Below are experts of layer 3 (counted from 0) of a mixture-of-experts language model. Rows are named router (the router's row for the expert), up (a neuron's input weights, with its number), down (a neuron's output weights, with its number) and show model dimensions 0-127. Each number is 200 + 30 x the weight over its row's rms, rounded and kept within 0 to 999.
Before each expert's rows: a language model's description of what the expert responds to; "comes before" lists some tokens at least twice as common just after its tokens as in all text. This comes from a sample of Wikipedia text that the model never trained on. Tokens count by the router's weight.

# expert 9
Description: Verb and noun suffixes. Word-final suffix pieces completing verbs and abstract nouns, such as -ing, -ed, -ation, -ize, -ability, in prot-ecting, remov-ed.
comes before: " to", " of", " in", " by", ".", " with"
router,193,196,153,176,201,175,230,232,189,260,220,251,189,175,212,146,196,179,241,227,222,222,202,146,221,222,202,220,186,193,130,249,184,155,166,191,152,227,187,199,190,175,220,264,175,212,237,192,239,192,234,194,187,195,224,190,250,240,202,211,222,185,185,150,187,183,193,201,187,211,150,170,175,206,215,226,182,244,178,191,246,162,123,227,180,242,223,201,198,280,195,212,210,184,193,132,187,229,180,195,197,212,173,187,164,214,182,190,215,207,221,228,192,202,283,203,191,192,247,167,224,241,172,158,183,174,147,213
up1,185,214,193,169,199,165,201,210,219,236,254,237,222,193,171,177,228,201,211,222,213,199,190,193,232,210,228,212,218,221,221,200,229,218,204,195,185,209,264,238,191,198,134,271,215,115,236,219,228,222,207,194,160,283,214,253,222,155,228,218,224,218,226,205,194,181,158,161,207,194,238,174,168,219,211,210,202,214,210,178,164,211,203,193,206,197,239,119,194,204,193,189,154,243,202,149,160,210,230,177,213,246,195,210,145,217,194,200,212,164,162,259,225,193,201,228,242,210,224,133,244,159,186,151,216,190,237,196
down1,194,197,244,213,177,196,189,227,158,198,196,216,164,146,227,190,163,226,177,171,166,221,227,251,173,225,174,193,163,249,206,207,226,167,180,210,228,204,161,174,151,208,203,172,212,269,204,174,275,198,227,186,195,188,136,174,206,157,185,214,240,150,157,174,216,179,255,148,212,212,177,232,178,196,269,201,207,222,192,213,208,215,178,187,193,210,194,200,230,197,196,216,159,180,218,243,226,261,217,145,164,135,168,211,202,225,183,224,185,194,219,157,215,200,234,223,193,143,149,178,159,168,158,222,224,192,164,238
up2,155,225,217,169,197,246,192,201,176,230,211,194,214,148,144,183,195,214,181,187,169,194,238,189,257,218,209,241,194,233,177,206,227,172,184,170,220,242,153,179,207,236,169,215,174,203,184,199,244,265,191,127,137,239,149,174,170,206,177,202,177,201,192,210,157,239,249,231,196,236,160,135,179,162,214,204,208,185,167,214,223,177,256,184,164,209,218,194,173,202,185,252,163,211,217,183,202,182,177,260,223,248,196,225,199,203,182,179,252,202,215,203,186,277,258,241,199,200,182,190,213,219,228,211,220,156,194,230
down2,202,189,224,173,180,153,164,222,221,183,217,251,204,188,191,178,162,212,233,192,203,232,180,202,239,215,204,131,160,197,191,150,210,191,220,211,202,189,226,202,169,163,206,186,218,192,182,253,204,197,184,211,204,195,188,198,193,155,177,235,154,200,242,170,224,171,215,245,160,176,228,200,262,194,199,252,239,149,169,195,213,202,212,198,224,216,144,174,203,209,216,163,222,212,191,189,278,162,91,182,221,159,127,213,145,191,263,210,218,193,218,178,198,197,167,156,193,206,239,221,229,206,142,202,231,207,176,173
up3,181,185,169,184,171,242,206,204,177,197,199,180,196,224,210,202,270,159,184,205,205,163,238,186,184,255,199,217,189,225,270,232,148,200,196,193,235,237,148,260,211,221,196,204,193,219,213,213,205,140,241,208,174,194,192,175,222,170,154,165,219,195,216,262,246,145,154,218,129,232,179,271,188,165,147,203,157,158,201,235,208,196,205,218,162,222,205,176,233,207,212,224,187,235,213,139,188,197,175,204,197,233,215,167,213,216,241,224,213,197,226,219,239,172,197,180,183,186,206,161,185,213,243,207,252,141,169,177
down3,217,221,206,221,255,202,164,216,225,219,194,186,233,198,191,217,215,208,206,177,202,195,179,225,184,194,176,227,172,260,214,197,209,157,211,226,278,225,209,206,190,202,219,176,139,194,148,164,241,249,250,198,174,154,198,204,233,219,141,263,209,223,249,256,168,237,133,211,222,163,205,213,205,176,206,251,142,209,197,199,190,192,201,220,177,173,223,141,229,204,223,204,172,192,227,200,225,209,208,175,187,133,237,176,208,162,203,233,203,249,146,162,194,161,154,163,236,186,207,191,204,167,208,257,226,198,238,223
up4,227,192,234,166,193,211,231,206,226,213,254,231,222,185,175,214,204,153,282,212,241,241,176,206,232,181,261,188,174,197,233,201,175,179,170,154,155,204,177,181,245,142,177,136,198,164,222,187,211,200,152,210,201,183,180,152,221,213,209,171,234,262,225,210,228,187,189,192,166,214,183,231,181,268,196,190,180,208,177,198,155,206,208,197,160,189,203,207,191,227,224,138,275,245,186,198,164,208,214,217,226,183,199,241,196,173,226,190,217,190,186,169,159,207,257,186,209,162,254,188,172,217,171,166,152,249,182,174
down4,201,241,238,221,203,205,178,222,211,208,218,200,221,181,203,179,242,222,153,212,231,213,191,227,130,224,189,242,248,171,196,228,232,174,198,197,254,188,179,223,181,166,209,207,254,192,234,229,156,201,199,209,213,225,184,260,221,185,182,131,197,159,193,196,183,145,183,209,215,207,245,199,171,162,202,209,203,190,263,213,169,208,237,183,188,180,196,250,235,119,212,164,237,247,264,241,172,195,189,169,205,247,205,186,181,220,192,138,201,199,224,227,237,210,168,162,270,166,206,223,225,176,244,184,158,191,220,166
up5,222,206,148,192,248,256,172,200,188,203,159,223,243,220,161,186,207,233,160,189,217,164,182,222,216,170,232,188,256,206,192,235,169,234,206,191,246,228,189,211,244,204,173,153,273,197,249,215,240,188,217,203,182,203,235,209,144,211,178,222,176,165,186,213,204,181,190,190,167,230,171,203,218,221,128,228,122,152,198,150,244,191,208,212,145,206,197,184,183,218,201,217,158,196,232,195,160,231,212,207,201,206,206,282,172,216,238,257,219,203,171,221,268,156,211,164,197,190,217,158,195,190,209,199,191,221,224,190
down5,217,214,224,223,246,191,207,187,205,210,205,192,183,243,186,163,195,191,136,199,246,162,175,193,219,255,185,208,193,221,259,181,247,201,201,178,192,180,232,225,207,215,232,233,219,190,155,187,223,265,222,207,141,162,216,225,199,189,195,204,165,194,154,142,202,221,235,186,210,163,163,171,188,248,186,269,219,190,167,185,212,206,237,180,140,203,231,185,225,166,206,235,220,209,218,144,258,171,219,193,204,113,177,224,249,226,187,233,142,193,160,210,220,188,245,224,185,167,178,192,225,183,186,147,190,235,218,234
up6,174,176,173,198,255,179,216,191,187,242,184,234,160,173,180,154,199,196,221,203,264,180,182,209,205,213,203,233,190,178,220,196,195,207,182,153,181,216,152,180,159,182,187,238,206,232,223,197,175,214,186,174,114,224,200,151,254,234,187,246,216,171,178,188,206,247,181,182,166,219,199,142,139,171,177,180,242,204,160,192,217,225,197,136,244,161,210,210,223,250,222,229,146,150,254,238,157,215,173,158,262,223,177,181,248,232,194,187,247,183,184,223,187,203,213,185,226,171,205,225,225,216,175,178,231,209,182,197
down6,199,198,193,238,227,209,238,205,162,200,206,165,215,215,234,204,196,231,194,184,157,188,173,241,214,209,127,152,219,216,234,182,228,231,206,181,200,190,250,211,143,234,141,191,180,191,188,171,189,219,278,179,151,199,119,195,201,151,211,208,151,242,234,217,186,186,215,180,194,158,192,229,200,211,207,203,191,128,221,166,239,231,240,215,145,143,187,200,195,227,211,183,195,187,182,196,238,175,194,227,173,177,173,227,211,160,242,272,197,149,187,208,234,237,208,231,190,210,200,237,190,143,202,223,173,151,197,230
up7,218,221,177,212,172,200,239,247,185,242,214,199,210,164,218,197,179,241,187,164,227,198,265,187,247,152,198,266,237,187,166,200,194,270,176,206,160,218,182,176,189,232,237,189,241,222,246,221,183,236,159,185,168,214,170,167,174,266,197,188,166,214,199,157,207,163,197,222,191,208,186,179,231,204,195,181,187,202,245,180,208,177,198,205,236,224,195,185,116,124,186,224,197,256,197,232,195,233,232,236,209,214,211,195,211,196,194,238,241,200,193,231,205,226,220,212,182,125,226,223,158,233,202,189,131,231,161,189
down7,189,208,170,273,194,194,183,152,222,241,222,201,177,213,240,164,207,269,236,176,177,261,247,205,203,185,191,194,228,206,193,152,207,192,165,226,207,201,216,234,175,248,232,171,178,224,248,187,189,236,172,217,239,190,196,195,206,170,207,211,168,226,227,184,230,192,217,250,210,171,195,238,149,190,205,153,184,228,270,184,233,190,191,168,188,207,191,133,180,155,216,171,185,178,180,263,242,216,225,150,207,194,213,180,169,190,179,235,227,223,207,171,229,164,201,172,213,182,131,228,179,193,203,175,214,178,106,214
up8,234,187,250,207,202,243,221,149,232,209,196,188,258,195,167,176,192,202,170,190,187,155,254,181,162,207,165,236,181,279,197,197,170,194,233,195,193,236,177,186,209,209,215,193,171,183,198,229,238,217,204,210,222,232,152,200,202,202,163,217,195,167,216,216,235,176,148,229,216,179,217,170,172,196,248,207,189,240,139,247,191,202,162,193,217,236,200,199,186,150,201,284,194,177,193,170,162,201,223,186,160,198,214,205,205,176,167,219,228,195,238,198,220,237,228,228,178,191,245,123,233,179,179,211,143,235,131,259
down8,171,219,189,247,196,183,202,175,162,137,249,152,233,188,265,212,159,218,195,216,227,190,254,150,210,184,140,210,154,240,202,206,171,139,205,210,207,255,222,193,219,181,185,196,234,230,197,244,209,202,193,186,205,200,223,249,200,224,203,208,167,201,192,192,256,271,258,225,189,255,238,217,192,182,121,245,216,179,232,193,200,216,146,149,198,169,184,238,194,200,212,169,198,204,168,231,167,189,239,240,229,177,197,236,204,186,201,237,226,210,187,209,191,256,183,183,164,168,181,209,177,141,183,216,186,222,205,206

# expert 63
Description: Main past-tense verbs. Main verbs in narrative prose, often past participles after was or he, such as published, used, released, made, played, became.
comes before: " in", " to", " by", " the", " on", " a"
router,173,207,171,178,139,160,175,231,173,206,151,233,178,198,223,192,183,201,221,233,228,156,199,134,199,233,194,152,206,183,186,268,177,201,192,187,216,252,211,206,246,189,202,160,250,193,226,198,177,283,269,206,241,217,232,181,210,204,193,219,180,213,171,169,200,194,206,224,209,201,177,198,201,224,249,157,176,220,167,196,242,127,154,194,216,173,203,165,205,247,173,219,225,190,184,214,206,206,185,150,154,215,220,192,173,207,185,214,211,212,213,246,178,223,293,175,167,129,181,197,222,202,242,182,189,164,198,202
up1,244,165,176,262,188,205,201,187,164,141,218,179,197,146,201,226,176,200,204,218,192,276,252,149,178,158,220,172,219,149,177,213,181,194,204,207,269,238,227,226,235,228,180,273,260,214,213,198,238,231,190,235,235,201,218,217,178,201,189,204,186,226,138,220,163,176,205,203,168,210,170,203,203,213,181,163,255,186,229,188,170,201,177,213,193,170,193,155,220,178,171,160,188,155,217,200,233,213,227,178,96,209,217,234,176,218,224,208,202,224,192,203,180,211,159,199,209,202,220,240,179,228,151,231,168,200,205,220
down1,218,228,228,195,229,216,191,243,212,212,157,224,197,226,231,204,197,226,220,177,247,213,187,232,153,215,200,166,174,209,202,211,235,218,185,261,142,240,181,188,225,168,210,153,188,183,251,271,205,183,221,215,244,247,203,179,178,241,144,133,225,184,220,117,206,218,241,161,174,219,203,214,251,185,168,197,157,183,190,170,190,163,253,189,189,180,169,210,193,210,223,219,195,206,153,250,226,200,230,203,254,225,182,185,178,163,219,199,240,212,218,230,208,172,159,209,265,195,206,168,183,167,174,211,241,210,215,147
up2,172,192,215,194,191,219,193,230,200,223,203,198,202,198,240,208,197,215,153,216,209,202,201,202,225,184,191,192,198,166,270,202,186,93,151,206,203,206,163,185,175,227,226,163,267,151,185,215,201,171,180,267,239,244,164,195,213,201,210,184,214,201,167,240,205,187,226,185,151,182,130,237,205,224,206,170,174,176,176,250,184,194,179,225,178,124,224,217,214,244,150,271,189,212,162,190,206,172,187,207,215,221,217,227,182,217,231,230,218,253,196,169,194,170,269,260,203,159,171,218,228,201,206,224,212,171,216,205
down2,138,210,262,153,213,195,201,199,302,183,181,123,224,207,174,224,157,209,210,185,214,208,180,160,180,186,241,176,200,174,189,149,199,223,174,176,213,178,268,234,237,163,207,187,235,204,203,248,186,193,190,185,229,228,185,206,206,192,180,184,227,198,191,178,239,263,209,212,173,171,168,193,196,214,187,193,264,154,214,176,178,167,281,212,184,185,193,183,210,215,158,225,204,221,194,250,226,206,170,217,222,154,173,205,188,192,213,236,164,162,209,174,178,228,194,183,207,222,222,205,161,242,215,187,185,243,277,230
up3,221,195,207,178,191,226,247,190,235,211,168,225,164,272,181,206,176,184,229,165,138,185,225,216,237,246,226,158,173,212,182,192,221,158,254,192,207,242,141,185,164,210,214,225,208,193,190,160,267,167,207,167,242,144,188,226,226,184,212,136,207,193,208,191,231,125,235,248,238,195,259,201,216,191,242,162,191,197,185,254,168,236,179,217,144,177,222,218,221,190,198,221,196,246,186,232,179,238,194,209,157,236,187,246,240,160,193,178,192,219,220,186,190,188,235,163,185,231,208,223,207,149,204,194,193,200,194,211
down3,238,193,196,210,162,208,214,193,220,220,223,226,187,241,279,214,203,209,209,210,206,224,212,212,206,223,201,197,222,200,171,236,206,180,181,212,226,261,224,161,244,230,173,235,175,181,197,177,165,221,222,176,165,228,174,242,197,146,212,263,227,139,232,202,210,229,193,233,168,259,216,157,152,164,187,158,182,221,153,217,177,159,165,175,254,205,236,172,177,256,218,268,224,198,190,179,185,200,203,200,152,180,240,257,176,181,173,198,190,181,235,255,220,229,181,187,228,231,208,204,195,167,222,237,243,265,209,229
up4,179,246,255,151,203,216,204,178,195,260,196,200,202,202,236,222,176,167,223,219,242,246,179,179,221,193,244,237,179,207,141,234,167,178,192,167,211,196,203,223,274,174,212,216,206,209,173,159,182,233,242,166,253,232,202,276,243,183,237,159,153,210,159,200,179,214,210,199,184,183,227,210,232,184,184,191,145,164,142,142,179,201,219,149,217,209,207,199,232,210,177,222,215,204,184,199,167,196,175,182,176,198,200,177,183,188,194,222,193,212,188,185,243,167,223,256,228,232,198,199,225,182,182,131,192,216,221,291
down4,132,212,165,184,193,133,192,263,215,224,160,210,148,187,191,198,205,169,215,219,239,248,224,172,205,202,224,238,196,229,257,141,245,171,223,211,170,184,249,179,192,244,254,232,162,227,150,169,203,242,244,174,229,213,183,196,216,225,253,229,181,174,234,175,203,166,209,173,196,204,210,209,151,199,207,241,197,201,224,205,214,195,212,207,180,237,183,254,188,227,235,183,217,185,182,161,252,206,172,175,256,144,223,202,169,229,193,183,220,231,192,215,201,186,155,232,168,190,170,201,260,174,149,198,194,172,235,177
up5,233,191,171,213,219,177,184,187,218,172,253,241,201,199,237,240,159,239,205,205,236,199,162,141,208,201,158,199,232,235,227,213,244,208,181,199,204,224,248,188,195,241,175,162,234,189,158,212,197,287,191,227,191,240,232,204,176,265,182,166,172,260,190,202,232,135,196,147,187,204,188,218,203,188,166,228,242,170,226,182,233,154,201,218,209,182,203,205,123,199,155,242,152,242,192,211,191,193,222,193,262,220,222,160,217,217,195,166,207,174,186,255,185,202,231,185,171,184,238,202,162,215,250,195,199,182,190,174
down5,217,203,227,166,228,154,186,215,216,163,229,209,221,178,170,237,117,211,198,206,219,208,159,228,193,177,210,190,235,250,162,252,255,203,175,174,182,253,182,196,189,177,234,177,178,215,175,206,183,190,225,227,236,162,252,224,152,192,226,177,239,140,211,127,188,231,200,249,211,190,191,236,205,179,184,167,198,255,219,232,177,172,222,204,255,173,179,220,196,231,173,208,186,175,240,263,147,200,221,150,234,167,228,168,213,195,195,165,193,206,214,162,213,173,200,201,166,254,235,176,195,185,222,212,224,167,182,257
up6,173,179,184,128,253,207,221,198,186,202,156,259,203,207,198,184,196,209,185,241,244,155,218,222,223,271,203,210,217,220,208,235,158,210,233,194,221,255,247,203,188,183,156,194,201,225,191,195,160,222,217,191,197,200,205,157,163,194,135,221,173,243,192,188,202,176,177,176,222,192,207,157,211,185,233,190,190,210,213,217,225,168,182,197,178,194,170,206,214,187,205,200,175,204,182,269,238,245,240,176,174,186,228,211,186,181,151,168,197,189,205,176,287,147,128,137,186,173,194,176,219,159,151,138,174,178,230,182
down6,174,211,175,269,193,170,202,182,217,162,232,171,184,182,221,171,235,158,225,207,173,205,182,201,205,245,237,217,195,178,141,182,223,189,220,208,212,189,219,154,255,215,227,214,231,184,170,183,220,236,203,204,201,222,258,160,241,248,181,202,164,197,183,219,158,227,166,199,148,134,218,181,168,232,163,182,253,164,218,158,190,217,211,232,156,137,213,230,192,238,186,214,218,204,178,192,185,214,200,196,172,177,221,219,194,183,190,147,142,219,189,194,194,154,238,171,212,200,129,179,241,233,197,292,158,183,198,205
up7,165,227,190,208,136,248,197,188,250,181,206,176,163,211,176,230,234,194,210,208,272,206,169,179,199,208,191,210,177,189,215,230,205,223,239,182,190,182,163,198,178,119,173,172,214,199,235,189,229,180,210,209,177,205,224,228,201,194,222,161,192,180,219,146,179,184,244,178,181,200,216,228,234,206,214,176,238,198,141,199,190,244,216,209,175,189,235,148,188,186,232,184,224,244,210,228,177,212,171,164,195,208,163,159,227,242,244,227,132,227,192,232,212,267,278,183,238,225,183,208,204,198,100,204,173,196,202,163
down7,236,140,206,156,235,210,180,180,251,157,257,204,173,196,190,231,193,151,180,160,164,252,157,194,203,184,160,209,127,197,211,160,174,223,254,242,198,194,212,173,202,157,227,184,182,252,193,159,210,217,174,220,215,203,185,208,184,230,169,271,206,243,185,196,228,239,194,227,190,181,189,167,199,220,235,225,192,215,252,185,168,172,210,214,178,228,179,211,235,190,200,270,184,196,145,158,187,181,211,180,223,242,216,198,175,187,165,191,245,184,188,254,183,193,150,203,150,211,208,212,152,202,190,180,200,158,143,243
up8,178,224,211,163,182,138,223,209,210,181,230,238,216,255,199,144,166,195,206,213,293,202,245,216,247,196,156,186,248,161,221,177,244,232,201,211,182,187,191,189,201,210,207,172,219,157,272,163,180,198,222,207,223,184,208,199,246,187,149,239,133,211,231,154,195,201,209,223,238,226,157,190,240,175,211,203,159,203,226,197,163,169,203,171,271,213,177,204,242,226,207,214,242,160,191,193,260,208,219,200,221,231,197,234,124,209,185,202,246,212,196,196,211,239,199,205,196,239,238,186,201,216,212,193,153,187,206,218
down8,189,223,147,192,147,187,162,128,237,179,171,169,182,192,186,223,203,224,245,180,227,208,192,199,174,168,121,203,193,223,236,248,220,224,169,192,179,184,197,165,238,192,189,209,219,216,190,213,233,236,183,180,211,189,218,202,220,205,280,217,196,161,183,193,192,189,174,198,271,188,210,267,230,154,253,142,198,204,182,181,195,175,206,167,215,147,143,225,235,156,190,203,195,231,245,203,197,173,207,159,185,156,211,197,205,219,202,223,202,188,266,173,245,189,240,241,190,202,154,169,219,217,149,187,180,147,203,178

# expert 12
Description: Time and part nouns. Common nouns of time and portion such as time, years, part, end, season, day, especially in phrases like "in part", "as part of".
comes before: " of", ",", ".", " to", " the", " in"
router,216,160,140,199,196,179,196,244,186,236,165,266,221,229,223,215,182,194,206,234,228,196,179,187,189,224,202,208,210,212,152,197,166,213,167,177,189,248,192,197,212,141,226,201,188,211,184,192,169,149,160,193,225,200,192,244,208,235,252,204,194,253,168,138,169,157,200,193,214,234,217,178,133,276,215,192,140,248,193,182,232,220,134,213,154,197,234,186,188,224,197,198,170,220,210,156,213,243,184,118,234,208,203,177,170,203,163,191,231,218,202,207,170,247,218,223,207,194,245,194,223,256,231,184,215,200,169,198
up0,210,168,177,197,282,221,206,166,172,117,214,259,208,211,254,241,177,181,179,189,204,205,195,261,197,252,207,237,247,205,168,208,155,209,207,209,230,223,183,186,205,213,211,215,250,215,182,189,151,193,184,220,181,171,187,228,207,233,191,234,222,193,202,144,193,208,169,198,274,159,186,201,262,203,176,189,185,216,170,179,201,242,154,231,203,165,217,171,247,140,222,214,212,200,175,182,222,220,201,202,224,148,233,258,164,229,228,216,253,169,215,249,172,166,210,153,212,216,175,193,223,198,235,194,204,205,239,176
down0,217,178,161,203,191,189,215,164,197,264,221,251,212,149,239,202,221,201,168,187,211,214,175,248,180,210,214,145,208,195,130,193,187,233,186,241,211,179,143,219,213,232,213,239,211,167,189,237,188,137,196,184,207,154,199,155,198,183,234,186,185,188,173,135,234,205,184,213,154,204,198,241,227,237,192,182,242,200,264,213,201,274,208,180,215,166,200,191,146,216,220,187,209,223,179,165,168,218,172,114,193,203,227,219,192,203,201,262,166,173,155,209,216,238,180,257,193,200,147,198,214,181,200,228,231,169,215,193
up1,189,227,187,198,239,223,275,180,227,226,186,200,210,247,217,246,206,164,198,225,221,205,234,247,185,170,217,161,149,184,147,220,162,203,138,229,128,204,193,212,171,200,204,177,194,182,157,215,207,155,198,211,208,251,177,165,157,236,224,233,256,167,199,173,201,228,195,225,179,203,231,212,214,191,213,197,228,245,221,164,206,190,211,181,211,184,198,235,171,286,224,176,229,183,180,180,212,223,184,121,217,215,162,188,186,227,210,199,193,259,192,125,182,212,198,200,163,167,210,226,265,198,165,208,214,200,249,183
down1,240,179,175,241,225,227,247,168,135,187,244,182,212,210,171,213,201,229,260,207,200,190,240,256,172,239,187,207,198,182,179,255,203,159,207,222,226,181,225,165,178,170,186,182,195,274,218,177,245,190,191,232,151,205,217,205,140,206,196,226,216,224,174,218,170,200,244,153,184,241,227,273,180,193,157,225,240,173,206,170,159,196,154,165,236,208,190,217,165,240,236,180,202,160,213,206,191,179,187,134,211,200,193,141,206,189,236,179,197,147,189,199,189,201,204,246,160,219,178,182,203,177,202,200,192,196,205,125
up2,205,212,205,259,226,248,232,175,197,207,183,224,209,243,186,154,177,185,200,183,235,190,190,214,225,190,192,217,189,204,241,216,181,235,195,195,223,200,224,196,261,173,193,190,249,204,223,143,217,254,208,210,212,212,209,233,145,185,227,137,162,185,197,139,164,205,183,210,247,178,214,245,186,186,204,214,156,215,184,210,203,220,193,195,151,181,230,198,182,244,222,201,130,171,247,91,233,167,152,171,179,233,236,224,199,117,138,183,189,224,172,199,183,207,206,209,210,244,208,178,160,225,202,201,197,193,208,169
down2,209,231,223,183,229,207,250,152,249,171,153,176,241,208,146,224,200,182,239,142,174,213,136,178,274,180,216,199,196,165,209,197,269,186,182,182,154,161,197,209,204,182,246,161,203,222,178,158,205,175,191,212,231,198,197,238,203,221,163,178,143,184,168,198,170,191,233,171,219,220,182,140,181,207,238,215,212,161,190,182,199,232,206,191,237,181,204,212,167,208,215,198,146,202,181,161,222,252,240,165,223,234,180,234,193,181,155,161,216,217,195,211,209,243,169,281,233,248,165,168,207,217,179,200,204,225,184,217
up3,197,205,136,203,215,156,190,221,196,197,150,234,213,159,181,246,161,213,185,169,245,193,229,146,186,195,188,175,188,166,174,182,226,264,215,174,216,224,206,177,188,219,226,257,183,175,224,222,217,197,160,186,173,234,175,173,192,235,234,220,172,244,231,208,225,195,214,160,152,210,217,160,215,202,236,197,158,218,187,178,223,274,141,227,195,177,222,215,197,147,200,217,202,180,264,181,188,229,173,152,240,225,142,219,168,196,151,122,146,229,197,236,192,243,213,170,221,221,173,169,210,206,152,212,205,195,196,198
down3,167,165,192,185,233,203,195,208,187,147,184,181,172,208,189,210,182,207,196,209,233,252,148,164,195,249,171,208,147,221,196,172,204,151,180,264,201,148,182,129,188,258,164,223,244,202,160,253,192,185,262,206,217,188,180,183,162,210,192,217,235,178,173,157,183,169,172,204,217,181,238,212,201,214,220,215,261,132,196,205,229,210,169,210,160,182,195,207,212,174,222,163,210,168,189,173,190,190,173,243,209,172,180,255,207,152,191,204,160,188,182,148,229,165,216,161,226,175,186,207,211,164,175,176,186,132,164,150
up4,200,183,212,209,247,172,160,186,238,143,238,254,181,192,214,192,219,199,239,179,180,171,226,194,230,228,207,199,195,153,192,217,214,200,220,189,226,228,168,206,161,210,172,129,198,224,225,220,263,162,149,146,228,150,165,210,168,216,157,168,178,207,224,196,196,190,165,203,209,181,262,185,252,236,211,177,166,223,166,192,192,217,248,210,186,263,219,188,185,126,207,226,191,201,180,199,172,212,157,221,205,194,219,145,203,214,227,197,256,221,188,178,137,257,229,216,225,193,208,160,215,155,199,258,203,154,181,189
down4,155,217,231,209,200,202,198,189,215,205,172,269,169,227,249,222,177,257,190,248,185,179,149,184,179,260,233,165,236,210,246,191,189,155,217,174,229,181,222,174,219,217,216,184,221,247,214,199,195,179,176,212,224,228,223,199,154,207,145,239,204,213,201,128,192,135,213,195,196,183,156,183,202,208,195,236,219,147,151,135,183,209,178,135,172,239,208,163,210,170,200,212,209,198,241,219,212,212,243,223,181,159,189,206,182,182,233,147,124,208,184,165,206,202,178,246,180,255,210,238,186,194,183,212,183,191,190,237
up5,254,162,138,246,184,183,210,155,199,154,248,248,211,223,229,234,194,220,173,202,215,202,209,249,173,208,177,261,252,219,215,226,188,207,192,201,196,183,177,173,204,196,164,246,239,206,190,202,152,197,217,144,246,199,212,195,146,257,167,245,191,254,247,191,188,187,178,231,218,200,223,177,161,184,205,193,224,197,198,202,202,203,193,148,207,266,141,213,178,240,186,185,200,174,194,233,182,191,178,245,242,206,133,180,146,179,191,164,202,174,240,190,192,172,221,182,193,177,237,129,219,224,241,191,162,206,207,194
down5,163,240,208,160,186,169,198,205,215,213,192,139,197,232,240,177,182,179,172,184,226,142,213,218,230,227,155,179,193,191,231,251,175,229,205,183,166,162,235,251,206,139,174,177,198,238,211,185,188,206,174,188,200,187,245,218,208,235,175,204,194,177,192,200,174,213,215,256,160,223,226,180,158,148,235,151,190,173,261,172,233,201,279,197,220,243,202,251,247,194,214,215,239,182,150,202,174,202,183,232,131,232,211,146,152,203,153,174,234,183,213,244,188,182,208,172,226,178,185,203,213,208,201,219,164,247,179,207
up6,191,198,201,228,231,175,233,206,181,176,159,237,176,201,222,244,190,147,242,197,190,203,195,254,169,234,214,147,173,173,181,194,197,163,211,166,199,199,225,172,221,212,201,196,241,137,199,242,156,140,192,215,164,210,245,205,223,173,222,203,203,199,217,198,193,134,217,224,186,217,238,217,233,276,197,228,147,204,243,163,241,231,104,203,192,193,185,193,196,255,226,225,195,183,194,226,211,195,171,155,168,186,131,201,170,185,213,183,227,179,226,172,224,180,193,254,186,187,220,166,248,210,211,194,189,275,207,224
down6,179,178,136,165,229,229,201,209,180,213,233,183,209,208,225,220,180,227,215,157,195,236,185,226,262,185,208,214,188,234,179,132,239,216,202,235,190,205,197,200,217,191,233,214,252,236,195,173,275,200,221,242,216,226,187,215,170,193,200,170,173,170,228,179,195,253,179,211,288,209,238,224,255,175,170,162,155,172,210,164,192,182,200,246,160,217,137,180,163,226,189,201,164,211,201,178,225,229,212,210,229,229,208,200,211,195,235,205,193,299,207,177,163,166,215,193,241,199,196,182,224,167,242,243,179,213,175,244
up7,191,227,214,175,230,190,236,223,207,182,205,216,238,175,234,184,179,188,218,213,226,191,203,204,265,178,221,183,140,229,222,181,138,173,183,229,240,214,154,172,143,161,153,169,207,195,202,207,190,134,180,256,259,250,180,216,213,219,258,238,213,190,213,175,240,181,206,140,237,249,214,225,171,183,140,163,178,242,199,152,246,177,215,225,168,213,204,183,208,197,176,179,227,216,183,167,268,209,186,186,181,184,193,200,199,264,238,184,249,201,196,162,158,195,186,202,204,174,199,166,221,215,217,204,152,175,177,239
down7,213,263,234,250,162,231,184,221,186,236,240,170,200,216,215,210,181,228,193,167,187,178,210,217,190,239,260,228,250,194,170,201,196,221,200,174,239,172,172,178,240,186,225,190,227,191,219,218,232,194,211,223,207,140,197,208,221,181,194,198,192,268,205,205,221,195,203,184,185,199,193,164,211,240,193,208,181,227,238,264,257,249,217,244,222,162,193,230,205,103,229,232,201,227,200,258,205,201,217,166,192,250,130,224,205,202,196,212,201,212,131,167,266,221,172,183,224,225,205,212,158,194,193,219,168,189,174,143